From a checkpoint of a small mixture-of-experts model trained on Wikipedia: 80 bilinear neurons an expert.
Below are experts of layer 3 (counted from 0) of a mixture-of-experts language model. Rows are named router (the router's row for the expert), down (a neuron's output weights, with its number) and show model dimensions 280-319. Each number is 128 + 32 x the weight over its row's rms, rounded and kept within 0 to 255. Numbers have three digits each.
Before each expert's rows: "comes before" lists some tokens at least twice as common just after its tokens as in all text. This comes from a sample of Wikipedia text that the model never trained on. Tokens count by the router's weight.

# expert 8
comes before: "1", "2", "3", "9", "0", "4"
router:120123130214092127123176163164121137203072159109162098068134155090164091162120107153120147141112061097107148116125141117
down0:165100106142129148118105086044155147125121118110163142156122154145159092091154156143170126135119105113179181164104074138
down1:148114128125132173196131125103192094209058121131180119128130090127093144146118091121050166117123122132104174107104139092
down2:108147088081137118124172176140138157070128155102133065087131117124165131148117111085175133098138122096200087075178148102
down3:109118169097073103148107105070127157153143059132118111086122129124121164128163110108133095091157149124114154137138166178
down4:178226106143221109135120161165142085152154155108131080126135112154167118141081115097088120126139111120159077130124098171
down5:074044065159093176115111091149163117141156063083154143145190092132123138156189148166081078105167139139124179157119142067
down6:047122113175157082118129048056147141102089150059167144141110132135115114163098156119130125159170138108100168132129106130
down7:083113131162123099080157183124132163116113066108085121131056146142115109101126209137154106123120132106143124189140134151
down8:124135158125095145113150166138097109087148135135045093096115099158182182083131113156159135083124148181130166108136153085

# expert 29
comes before: ":", " |", "\n", "–", ";", " League"
router:171090107125142185143144141107122106143103134125116114104134125092138146122122170191167111167079105123133172137132148142
down0:095146165163155104109150101141122184104132178122148110140136160159113188053103074088095100123077132155135124122098140148
down1:144192111122144130122121104152181164139149140106095128116113114142161124128134088128112110101145080162112057138110115144
down2:105123132107111188118125149205115065141145115133146133100164145086107096128090059118097139142162092160151145104109134042
down3:144141107117148155116108125129098156176097099135134165153107171149147153161092171154188135120147195099093142230164082119
down4:187112164157108174101137098093064140078122124104153119112163147135168156102121136186095101133066135164151129158091107180
down5:080132140084121159124188142041118091110125156087114076097125093099146144142130099148102103085147144189190141123151146091
down6:081082138131181176136164124103068129161121142192195167049150110134111216129171151096092131068129184101137141063178145121
down7:165155130126100127131166152101138100114089137077137164116130122166148089073206140140142127085146122100134115078137123141
down8:132110144096202167073105096135127121178104120067144156070175131116148130088114114092166104107133155071176106112085131129

# expert 12
comes before: " of", ",", " in", ".", " and", ".\n\n"
router:163081111126064106181173119087124112111081142087177090113104183124140128161072137139147130133124086093154162167132116167
down0:075080107133113114118133132147157145131128171133149088147106085127170138116102168123134090145098166105105133135127133117
down1:124146095162079129125068135169087154125171104097097142124101161083124123121120191142174087106176096066134134170064148152
down2:134165129125063114172154115123154096092096076119086107178149170174141159132163067104143150141089170156096127117093128103
down3:078175152146094113169143114064125111113089137224115114167082150091126140115081138173082142118129126096200161190116177213
down4:112151166100142143150130149087198108162127073059073154109166131139084117082059106120125095070155126136110080119095094135
down5:117175131134156120153167150106192098100080086148194085168131102140105167134192198144124119092118161109083160054158077149
down6:146098095155144164073182152130165105116131148089156161133101116112115137094129107102081072103125095113156120119159166154
down7:165146135110128107112115174169133108122097082101113115158107166112137153070111074111117105124160113154091132083167105227
down8:142106106177084174102113112108115151131127143141110153135128159117164079168156057129094134149055151152137085135069094109

# expert 28
comes before: " the", " a", "|", " The", "-", " In"
router:083079103161086119171163151109079145161104121092193076109117179153152098193089139105132128176115112113104135169105110200
down0:125152073178117115090087137101172160074110137130169087179124150110142149138104112079144138171171129104094177155138145159
down1:099162127113113128099138112123144112112133144094124118147153103117117140129111092115111149116126103102156044113142121111
down2:134149101110138147112115129156119139133163148097104108096132119116135102126167106071089123131101179132102091109187109111
down3:132168176101121127154147084100124104116166126106088085120131148121115117077136131147161089145214127143198168141098108145
down4:113086107189073126097139162067135156105103105114163134101139204096160085196170166127103100161165099120104120142120094167
down5:143138144091124116115194118147174116123115095110114120106092143148140130116148105138132092126130162185149169142128086127
down6:090119143064067172134112137181175099151167154154119081151152089139130139139189088088168160168140103161127137096147133141
down7:161088136058085087076125093124187138164097147104177151119087133119132154148125070049158151090167115125149152110139088135
down8:150133095116129073096090133085174178112097127124115126127130089124084166122099134136105099162135097096094171088133144115

# expert 40
comes before: "0", " |", ".", "%", "5", "6"
router:101100090154109135157175165083116135153108127106143095079115121117150135148091128112190123116115060104180134157108149149
down0:162124100121132134122188114103124162009137207090129071100160205157109134136123143137101121103091081120130120138099140151
down1:057170098084164123128134115072157118138145135067080135142238139140145182178144149137155148162144072125142097091154143093
down2:095106127105118163099105132149116149101122152081130139120154052165116142153167064050145149151073091149141136177069151127
down3:164175157126121086130072113131118135136171138109197092111111090160115110127111081128100097149133146130135081116084159136
down4:104128120141117167168118117175125118157144145132191147139132154071114145148151153082113108085185161133177135130141142139
down5:135078122148153117117151135060102131110131112128117181178137146094120183172147078164056086136099111141100031136115140176
down6:154129098070157059113118113172087181086088139088101092113129098106135142164106160146137112071160099115162140152149170079
down7:165153092167096159194121109154048129071101155131160108139149173097122111137137110096152071095161097143039156115108146128
down8:094084090129117217140084120141041169059142060130193095099138190172111125118208158134147138124156140135153132109045079095

# expert 10
comes before: " ", " |", " |\n", "0", "1", "|"
router:145091115168115171166127148110128149177116097125128127096099123119142059161094149137121149130116097135134157122121147151
down0:062105087169099148105116121124152120151101163087154086101104137115125143134165100098144096112120112115161114153135091057
down1:075085135059122113113038119101182096142173136101135093108111101105119131142126119083197140113135141124174121158112157071
down2:116064134178150132136115135139113139172124099100153088141080169167162074140110135139117106077082109134094104171096254157
down3:073140117109117153112077116124108109121147063056142140042145103152139086080145101139131111105107095151154056136041149110
down4:103089165141144121079063167095053161181104153087129085127105125156160121125140149156109140160097128111118149138173126094
down5:140095145164139154124127132131129163147135108166162129107115091150178143133150149154107120147196174165139168187153135210
down6:071086114103108138114080199089084118109114175165079106101116109070131178100146154081100169109132106110133162089135117090
down7:151163106106132169101104148104130179143145106155132179148111159125105128173131205121050160151123149133121125158161116129
down8:158119143138133172102105108151135089101111146088136136125094131173117139080105121132119124084088153208113121068147137161

# expert 21
comes before: " to", " a", " the", " in", " by", " been"
router:085084098127121133160157144117068128164143090094158096116131141104125114110055187135169133116078133130121138141087162185
down0:193147135121147172133151133115134051079138104137157120110178116091085158041094126135183102106103080111169103096122081107
down1:093142062114156111086129155144130072069095071085111119154124166125168111110121096134143147149168210130122144173188140117
down2:161132135120150079105137147092098183166122173084134098127133161112167099167119107099115144114152151149128127153135087091
down3:100163145158140088163148144149129137138096081076140165144173107156155101134131115133145142179123049093163141169104133160
down4:112164150128104168114122096115137164117132133132138107117077128174172141126163099171112150101180116197144121172136201160
down5:148217078121104164101161106112129111089164125100087150082112186153131111154154092150172144072145149159075127143119170134
down6:088102077077087160070106088138187105156172173075076127113167121142141093124073101116150190145163119185132128135151134133
down7:118104103157096153149136102160148192121147049182165105123173114155086136144125154091092147178132142139164093166166120135
down8:109101140122109124144146179160099126128108172076135091118135096127140125196170150134120106104094107140078138101165127164

# expert 46
comes before: " ", "==", " The", "===", " \"", "The"
router:108103120161126096190126121117075134149075087121109086144103177089151131192129176182146112145124117101157138146087135119
down0:160138123096060143120198064129135130130149152138122134113117142155156130122089144151118144183094126130198144079096122082
down1:067134134127140145129173117101172136138099134113099120078136137159094071125111087166137162112074140105125132079155163128
down2:146086128146139084185132132090123102125138161116125144091142097124105166169110100129127096124146132098077074145154112103
down3:166190165162149107133055144134125107167175088157077109143093094108119079083109104135151151151122090131154134128071136119
down4:133101137136083148172127134144151134166145125121112117146104123167104172069104164082101137111091099122119108201115103145
down5:170138121139170085122082151215114150104143115138095146127113164121132182100169128071101136136144134120153139105127140095
down6:097179146110073094184089089179115130120155098108091135088142152187104095128180113167109151123120133148166119154127135141
down7:129121109112097134091141129103167114164131107101141124122147092135136145133051142122111165093189109176138144116068157148
down8:110117083115174120164090118130171072139152115138128151125097099162144152160108148143084152166158123064128075103126111154

# expert 33
comes before: " |", ";", " |\n", "–", "l", " medal"
router:131103139159114176134153129119139155162136110126068111095086086098118070166106154152169173132081124104132146126139171140
down0:105071167107141087113057131090156195091150060141135132122138126145134144106136153127153140162156130181092094128087104084
down1:079088115082105122100145198148123157157072151127123123167120120161147177164143125134154141100135151157094168165169106135
down2:179116103097112094098103113137127072195131090134161113146102169084144087148137133223061160122140129102143122125127134130
down3:155118100134186169104149163120102091125144143139146089157154115134129133127101158097058107134151179121143079131150076143
down4:089110103103121093205145113095158114180098077117149110134042144112132107163134109141125104159130154130136115174154114145
down5:165115097179161083132127070150124158083112111090118116097128128124146194097144099134132200137131038117139116093107055116
down6:121121075103139139075145067154112145122077114156173108153108155175105139102163156143151089140085171117182133124149167142
down7:177110159132126111176133094090117202121152097188093186138080139182186197158099136091113121128141175117114167156089150090
down8:094158119087126146165096151116102102149056142156133087126147097135118131131150125188113140169153146159104116118151125156

# expert 5
comes before: ",", " |", "\n", " (", "'s", " was"
router:125121076131074162126162113044126163110105158119174105110144154107165127138089162133169181180128139089178153171147165127
down0:126149098141140078138112146060154087149146132153166142131118105129111154066118124136134143092143121113123155121153159167
down1:109148153169028106125129151123108160112112114119047140125072112116144176174124105221134075095146160221097128161109048122
down2:071147118121146165082146062126134097104194149159163087119200167147116097108077172154142140115138164127080093127103179082
down3:120121151182112106115088141150105102158164127099087125170134077089126139152122102136154131157100064123170185159104114080
down4:092109128095101128138118147176179131202041114146116127128131119135160130097123198184162162138183125166119155136175082133
down5:139115170149126115077155123099081075098165105113104182128107098136116105165057155143116071064120101116130101129189107141
down6:197131147166122108115122131189093147162129101093134214060158079121119132110151096112125090117154102104131090099115145117
down7:089098171129136133120120145107132155134098180140124084244107203150139140136129164148139139146127106108176104116134160137
down8:091127162138089099150135117137123100125183087087049111054143107160094182128152120175064127121109125135146108120092202129

# expert 3
comes before: " ", "-", "|", " —", " -", " +"
router:110101086179087149179127141130117160183114078119092118124128134131140062156093136133127151123111105127123157122082121142
down0:208169146123184077113088142109105147075163112123111153100135163122101128125141131155085176118129110140116100103074118117
down1:102123119155137117171152096112154103147123132132169143164044163099136106179117127123132133127154122158146111108126127104
down2:126109090121147093176152117182087120155130172156200113087154194096090094101130143068171093097102141111154053166132101112
down3:076104161155110073123122157202141091132153122175093138140139142136145139098122160110135123150089110129144083136125119194
down4:136116107166209068080070114103093071168117151094178127143197122074176172133105122142134174108150147089150128115119084146
down5:140089083109130133119084150107162097106144102074167159143094139152121126142181137072078131075156119162153141085083106050
down6:053031172067123071103145127084074194140127203130113148160111083118157162165192081075080132135144121121087140164096154091
down7:167071155144119144162105124186129113192141205109178148094175160121100110212100118193048168119074113078100160161129126086
down8:129162120121106127104107119108089132160139162097100200142116080151126140150109137156175130160141087125123165167086088118

# expert 39
comes before: "1", "2", " |", "3", "0", "9"
router:138101100132090182152141165088104132127080101090100085077048144124188112165099176164126197131117115130157164135122192159
down0:069142144116124115058089157130164148156134139155124088141073148068177094181139045108146117145173197151109072170149107113
down1:171098137167122100131126092148100097105154112100163142127087138122139134090118086089179080109097125135203109056122109109
down2:064135169112141093102137110159133178175126196158114175139124185129175148126106112073137126173124125175123111094060184114
down3:091135097179138126109137146126118135120087094135125172148123172134124139148109127094106091123128109113090187132111101175
down4:086137049130177082108153116132097090136169110119129110121119087117149157077187032144191138108112108110146109165138089144
down5:094115090118080151114137097118094111114085143144114145145071188143119138146125152111076129060161124133074132170127124118
down6:132096120131112126136177136137141110118160112075121122191134130167132136137135187088147114101077128094123165130160186156
down7:199181090171140154138130140077154122141139134169092111166154125112119109066121109115139158141114071089121080080070123144
down8:187162107083157118077126149141126080064123149098144070126141114079143126118091075110110096200152152114131123091122141166

# expert 36
comes before: ",", " to", "–", " that", ")\n", " by"
router:061073081134127170140144138123079135141121102139139106111099153109124115139066130122211153114079111143125147154120195152
down0:145118133082095146109068134127135101085142128131141103121098125144088096178078149117216138050151086206079196087124186165
down1:189149127154140132129100166153097205025130101194095147126081117066146199085164164100148188150067171136122132120141113158
down2:138089132160088099123128126141106112090074078087090095189157164097175113068136101171108109181133130145140084197149116185
down3:098110102108142141091069099085126099109211144103098138086101114155125138090090185119134112150081120124108117127064183159
down4:120164096129116140128184115095071158094107189127120088097129175117133141082119142160154131153144203135090108109164097179
down5:149146162115138129095098175111092076149147193068093091094181124165143138125126122159154163140093100087132111098170184152
down6:144109116150150141103104044098069136112116129103139079073157094153127149111119188132135144137139086071108122118169175065
down7:109169111183097162116158106106142146192090179191136155096154167071120091139111108161100179139134184110153184138102116162
down8:154128141141116161134173089122092137122159175121104121098173200104105118107132110179126117133099153090112115100135094144

# expert 31
comes before: " and", " a", " which", " the", " he", " but"
router:076135149140117134166139158067093158187083087120135123087109107117128115159104144133148189177074081144159165129153136155
down0:077134164089129058200129130153101140151138124100122118115122108121119156125193198151096080167115090151079127111127144153
down1:115204117106134090104128119132140072135124126138081118103150066194090162135086115108090160143068147181199137115088194099
down2:146134092136178154157168096086146139116178125150064075188153141153085184108098065124173125167146174147101134110051042134
down3:106076087166172163076146128121090169144069159074126124110151124142151094156142168119119179130127148145185108119170097165
down4:157157106093212086105140120159118123149149155094087109140136107167094121172113146142077141156121171148121082167130095151
down5:133109169135085185113135114158140132111108094121166108114136132137132176180113121108140200085158056122111098124104123168
down6:135141133107139105140182085110197133109117112096093128183096165163140095141147163201115115121145120149134141190111167092
down7:108187140139076133128137096125155122127140165092107128119129091192134166143177223074131117156088057108159155129069167132
down8:066102134116142132136081115114109098148129122141148133161124155114108242112159154135163135112147094104226112168139209146

# expert 25
comes before: " of", ",", " and", ".", " in", " to"
router:132104083139105154222182170088111123160121133114168093096132120108180121177061202136092146123118088088160131137106154150
down0:094124096113112085121059104088171145091147179173156080173153160152138103179130109100173141107169098087133095170129050159
down1:159135045149140140083151173142109124126108090135144157150172073177139155147147084130135148132159171122098146058189132131
down2:180098205137169124117083116115138080126091105146117102134120147164137113092113093157156136146076109175109165172165172073
down3:179109154177095128124152155127081091194100189135116127106095125119126125113180124135149099135148187135185068101095098119
down4:156134148143113099141164110162061151110105141123098086117094067094119147132120176113158129098088155133141099159136095106
down5:097109146114136160137165074132163149043106160182065149135064107173141140065118129149082101085121203202130098078142112149
down6:120118096119094187120156147156156148117082091092142080097105131153085155153189093144219110114097162083105095164230102182
down7:113077125056113136142102117093153117122177177132125173105103104150175114137192153054124100120127041167085126162169116162
down8:103130109155175088143114173175137079151096118127121093099143116150151132131082159123100127116133104063133154110152060116

# expert 16
comes before: "9", "0", "1", "2", "8", "7"
router:119088121165105112165154161106125162154102125133153118095094193096126092123094109123148147168095063114133180143126148133
down0:180134130139102159122168135109150168101108176120156123109098216181101063103136115149143125079097144120129118179078161050
down1:174135109155098111139201142111148119114071138074093132131108154123109131114133114150098180141123216094100108144129110129
down2:106159143119156119134137203148140121101183105156106143151161070098133148141177092187144158131122084125099111076084177138
down3:059118088145088117098118154049172130134069139172102126170064070096128093136160120125145181148127094092156176153165117092
down4:159157160111155110149177122079137153138114118100160142110131169136130188187127140179163117151115140152074131148098155147
down5:117166095121191137117108137141132118177153103144122097129134166137158146146112103181121125120123097180175119134086134069
down6:109169217119152124124150130147119103169120164091193085132162076178095125136130098074141099122125123163163129142077171095
down7:144123122093149178119148157080114103145179126085084149101087097138094158108092144095155100067153112186185159089107126127
down8:137156122141131125167133116148129106131145164118116126126155075092118131137066154110101157107083169182186027096103064117

# expert 47
comes before: " the", " ", " a", " his", " which", " its"
router:149131119169118118190144128089121134131099128109128116099135185123146093126070128139135120142142122119153156130124163131
down0:113129084165134170035167089116170123083108145096129107100164109141108164133101130179082139035166164143156140139135133133
down1:069092118145090112121066167130124144171137150166210145116126125116158174109100236121152159144134162153079112075179131067
down2:149166112194156188110141122155082119190151211109157131094141144085158103149111120078137093126104155090104113105131112088
down3:151118131121129211093193091076167121121079128141147172154123160080116113108125058120199114121069131144167109053137091107
down4:105133153120197147154148078138105135146132131095063143135081167130051105085188150146073092110098128131128107171125128122
down5:086120100109114066086138069126099104171160153107139065178082146102134171130104148144158107120141125105091174158140114097
down6:095081122139127139161118126128097204159143148112112137114075104150131136164142190109122162109130118139113141129132144079
down7:154070123117128176130121137135101117197108143163092165115112178144142100148097129104170098128171104104187088112245126145
down8:129169154129165188138168091147077067125169150168099136122074146103159138174156148102139193147153126060158142077121063112

# expert 20
comes before: "-", " the", " be", " have", ")\n", " make"
router:150105090146084148105139132116095208128112156071128132036108167117184098148099145157181129133135092127131178131117150161
down0:142116115146154112176109131111134125085165119143138198170183137142125105146152096132138167136097160115145153183061135112
down1:154139115145141132129152157129084144180062136183124142174082092087154131116086136155131076109198101130107135133167107117
down2:120109055174098126124133158131127118122110090081103069144061178200159122150100100092081177124129139096200142146110158137
down3:080116112134157102079124120119151116171149152062092079106156130137141122116152111167152128143094119111177142105149160091
down4:126162171174136169107150117161127152055110101153170150115128169139113147097134160158174128049159164110162158220173160107
down5:107132110106135109160133098106155129149114118089134168107135062161105155116150183104121193113134158115167166045185092092
down6:154145095128141123063098110118135122091135111120081135095198183098107126176161123174096160159145154098136091115140099112
down7:116103153148094084108146106165103117155137115176143084131151104046106100115100173149136131099106133093092122094130141122
down8:139127151103129204114121113144178135105137132109145143146126132139125138040110144125086165131112135124090130105115108124

# expert 45
comes before: ",", "\n", " (", " and", ".", ".\n\n"
router:091107100143104155214186123101106163151073119128151084087148121110145074157105177121112168144087110109134152105138114109
down0:174101120168134130120129110148152079099096087183139131139134152166088137101159112142100122074135156145137112094159128183
down1:128175137172089174074156132213135068136159159149154137097173177168147113076088098126098123144127154143168116084073143137
down2:108158138159109145092031084120107107168129149176105125137150146142082141166108107156140107123176106087103181153124160117
down3:092148142109164171176166147100142139117112029165192127160169115116169138128096153147096143147169170164134134151111141094
down4:189094067124168132079092153141118124156094122186124203143103137199071106155154159140094146097172138119125167132139131150
down5:112138182122088194100127139059072102099132117175116110121128161083125130108152155139133064102149168130154124116132140109
down6:152106086100049194156147136135170098070156126103133139189177136068185148135157071079176157142174158071120111173176176100
down7:098053123136110138142126168139120137111167154085076096079117163134142057170162102146138070109046114123095144180178116093
down8:088136167182121104152158151115101138114133131114094099094160126078148150115175092109103123165089090148128058096114074108

# expert 13
comes before: " ", " century", "ético", "°", ")\n", " /"
router:130124114129076117135143134107094175098118091108092154072110204156152146159113104139168144189088100119171171182093162150
down0:071193102173116072117153040157094134096115167108152150108140155130182119152182126179080149099149141132093137117127177117
down1:117125088139130128148137095129122117072146094091081104121123103104088134130149107180136130068119129126087112175098149153
down2:130104139141145160138137161150092155160157127165126168124231133161147151135164137141127091139134103154126145146128082141
down3:143124133132140122103132142192165171122089096086117158124156172174190138181171079125099082109111117163138163174140139126
down4:184126190115148118130091106129096178127118143163165129089113166159131108120185154110117181097153060160084061134159128156
down5:146092125142132109149152113131185133080097160154149144133122109124101103169132108145123152127101145146134135127065113172
down6:123144125149113104091108090078121135077117195091124108089075122107129072154133199179174159141072151124128095099165196143
down7:121138055125096038134128134114117138113137133161088135136132128143112122113109124133148119175176043181061142121139156093
down8:055190178065142090166143060182173181158129149151154156128114196127139142148173174157152123093129127036113128164162126113

# expert 37
comes before: "|", " ", ":", "-", " was", " \""
router:076068123127107182136183126112069128155111125144128136127072092116118116148131156183117157164119093107119174119116172135
down0:149091136075113120126138122112095115112116149088163120104131122151137151111112174137144144129113125113118149153116084087
down1:121124107103067109098096166101115160096114180124108064114158115148168130134101188119094137151178164141148137105168111149
down2:132133140114094091121124135076164128129111132113087152162158165068131155147175102146128112159053161131190118065175117092
down3:144101052084122144175131134179107158077097131125092065099097085125118096149082143113094129160144130128148144152103150118
down4:155117133106123108081127136150135122134187087156112110055118201152154126145130085098138153149116127196093104144186083161
down5:166157113118129077080132108136141111127105089118138073176184101104072095160089137114096096066147129088139151159141132137
down6:161170168164082149142128133147126159107120120112115100136112109157144109149085204132130088156135170105142049110077156158
down7:110150124080145163054143101170085156162148137113140194147142099179163116137121165143163145161143196189136102147056197090
down8:115141162158131125119096165111109121126128143086115133114103159159179178193073145123180117119080121126089105080086116122

# expert 15
comes before: " of", ",", " to", " and", " in", " for"
router:122108070141093175171148160107097126180140123036156108101095136082174076194110147144191173133093115122162147175116129146
down0:190150096156148133069203123128091119118135179117069133085138101142167162128087134081082169201144098169126113092140113166
down1:184110135136116148070197123126147099116117143149096137120119137162086098156162116120114136110116153130115125066140146159
down2:102187117170102115141138123085152149093140095138103123177102192152145131103137076186157112094136173166160133056131086120
down3:139044120080181111108121113149176099126116077147158092142133109149091116092068150129139159097152130132122131138128163178
down4:122123177153083121113114147140130120086146105111113089087105177059121123084101154103113120151117065088135180134098168096
down5:200082100150124114102150138159115155131047082199143155085147132080139124142142112108075083173084118143085145103181121167
down6:097115139085114160093088142138127153108166119129126133137188158172085102099135093139049160125136101166144093143153142074
down7:147122114124125147122131136076093147141149169136135094193088081145155132103187116118164123107111154115119042102132135078
down8:144157117135179123151156130134084119127094142194084101155144099171156131176164091172115103125164104177126144153147098137

# expert 17
comes before: " the", " a", " his", " its", " their", " this"
router:096126137120102133147135149122124157127095095104115108083087154106131100168104149133205156134127140109190172131080146189
down0:142119108082121097139083101175153062105106142091156120098132110131140121104166091129123161116123092115102095189166091161
down1:102204133112141137095109130107163106190135153096140156066098151094160133143144099159122144090145190123152141082163096128
down2:099116118183133153136053164123134137058194101156150097133055090112131084176140091137155173070128130196137152132127133128
down3:144096155205099104130104110130123149098119152160181161079127133114131116115138180082160178088138087134133106110134098156
down4:105145123107084169063165095128131151197155090110091117132124118162129113091138123141103188084126140174079126128094141081
down5:165196145108164110113094084148106145102115115103081121146111080186127124116121123132129155091179158130113114129119109123
down6:071146099070157058079127076120149189135108112118127052082149084140075100127127131061081119085177167145093154117146115101
down7:101094109143156098108153106202151147125175083146165165113145101140115120162116137108136164108107165132127088142130135106
down8:120147113142164135139172144105073115181153175112078136206144141104175149167136127133122094173143098115180175102125078162

# expert 18
comes before: "0", ")", ";", "3", "5", "4"
router:097109108149120125172143150099072167136111143119151055127127149112129124166102143149178137116094117110111137156160129165
down0:074074160118173090107066096105059204122127156057126149124096121121169129124161130083146134133141131085152111126152131052
down1:157100190134168119128072100120124174111130132130119104154135150129134193117168177162117123103151152091143133197120112142
down2:146132163091117149131155096153113184142153133190127107061140176089114101153113186075192148132087100087164098121124165166
down3:171089141131123188086149107087165157153108149094089176078147124102113091105138152083135192123138150141096130105106148080
down4:156119153101158163134085141136158086088120123115179152109142137079133124131138125156103120081126132163123182165102039103
down5:064114097189162125127128146100101112090115127132161127177101110150112112154099196179131092122081095066143186183166153146
down6:101130117093137093109167145069145191090158199143134120124097162160153130194141104197097160131170120080121159103135071193
down7:145131131149117130104128095150112158134110131155146096173020105130135140127140237080139148141158144115087131156151123155
down8:164132171094169132153129115126147129138120160094128130101187167117088169153121103182124141157094051138129127135108135112

# expert 2
comes before: " of", " in", " for", " to", " as", " at"
router:159131104131068169124137218140113167162129112113120070123061166099118097168118137121125179197097104123145166132098151119
down0:173056163146089109098118101048137148136100185100162101140054144101133083108100126078105101134162183150150178165153108082
down1:130089075121123140162182109163100131102110141114102088130113216141204118096117049176183093151153089175129131105112134114
down2:112154177129174112206136142137114153124062125113090087136134101172137132146137081087059083155130099132124107164156122090
down3:198143078149112116151144097106136054122141073112142094159126115114112159150197134110118148112137151121154092100134063132
down4:143136100105124179179077158073090150162142178107096109165106127085145148148090111154133159119110152131135160067142103180
down5:114145128141150066139072113196145169114171107101172148117141124086148169135119125052135133130133164067142137146129105164
down6:080155156125145148132081130138122175228103121182157179113160076165112071152160090120121130153149090131139164139161103092
down7:079093091130143165125126153138123175132134080163160142139109087143100141099197127191120123158118153128075125091113144168
down8:106079162167137090154106160089105131115157162162059145094073207132091143125155108139098125124083148187135097164094115150

# expert 23
comes before: "-", "|", "==", "The", "===", "In"
router:050115104138116129115154127126117131110157133081093104130150114108177133131134119158152180164103085121125151146135144155
down0:101104095122117124185140091084112093151132126131159126121130077127126113129201073130053116094120156151135140143116141143
down1:119112151185127098171173121061135164190085171120136139170115141136122170227083098137082130127163078132067148136107082179
down2:169173103156132094161115064156153140120144151098187117133142095115132138133066070181146227135106081112123103152145110060
down3:147152092157108181124095072094082109097081142177118061126102145124123140071096135125102160101146169089107167156103111115
down4:092136169086144171143043159125125193144164131124146149102153174087129134154147087130074110155116102122162083096110121115
down5:113178151128091160118182097134121179149117159120070137167129127134130123157096168166132095206109115114090111066117119054
down6:133170114116116147127108143126115083102131143190081140119085166135174125111109127132149128117128229171163166140103130096
down7:150146092203148129148103202057102109098156169127110099114126132115137165109082120122175100070108148112177142066179155157
down8:107100137100169117169118128151081061146134168145096155110160128102157094152110154097101104144103121166114119123106158130

# expert 41
comes before: ",", ".", " of", ".\n\n", " and", " in"
router:108098069131112112145138130090120149176102164092194128134117151070132111142087104112144195171103138085136169183144171165
down0:133172145121119135139129124096115111116159120153081143165140082119191114136138110101064082151154152120124129126147106128
down1:157150129130107175146153147135134107128105123197132138143093142137126137153118173187122111119171108157087132128154101134
down2:162159100112169038103047154136159131122153140159092095179122143117179093176137109087156118120138120142187115156178104115
down3:138139139182134116100184160147050102110165095130072115133092119070151102156168112196133069074091104100072073142126117147
down4:108114068105158133127106108080188170142110142125187094159128172135127140128089072117195144134129127143128161158159170099
down5:109137114142159125093120107124149088153157066094159093178163110175109120143098184123109178134182115121144152095143094197
down6:076123101085165122163143147058228112174111086070109122166159115164121101154167109097146080115094126146154113123097087126
down7:124095125088126130099176130155129134122120097103151092131094083096117103139103126045184172120144117107053114146170121099
down8:152167130136172178114147111135119136142118106079119113116109087144130144099220102146112163183149081198126119061076085204

# expert 34
comes before: " |", "–", ")", ")\n", "\n", "),"
router:075102068165120154143175130075098161189082114134129139111107130124111083166072099171134163212099115077110147171162138151
down0:080130151097073111173131161143125146109206119148163127096134128104104148186142126139142137099139132114155106065146176094
down1:154134145167175145089073129126131105151122155152175116157149134132135112182074151133136116105109085152046147075118089147
down2:181141189128112180130158122140118179089146139149202137107137124138111154068172110092108101128084122091115178176150081137
down3:196070077165170077097110134095115141138138133135160133124144121146086143131145096158121088109059108137136123168097148109
down4:086105144087124145072146115130077106040117152144117126153123132153136141158100092166134169080121162078137059139050100095
down5:149155153143111107127108111135097100127125067100103136140102194147187122120149138171136081050141177183115091148121163116
down6:095114121161098151091122169156119108091100130140107128134099100110149147058158089123094107117132139129132129102135124089
down7:137184152190134098151170143154138139140110159173137118124129129126121176103122123104103118122095150157140085114172132105
down8:073072097043161106141133140102144121201118130165119085177145190087165141116107092135150100142084145101160168113137141095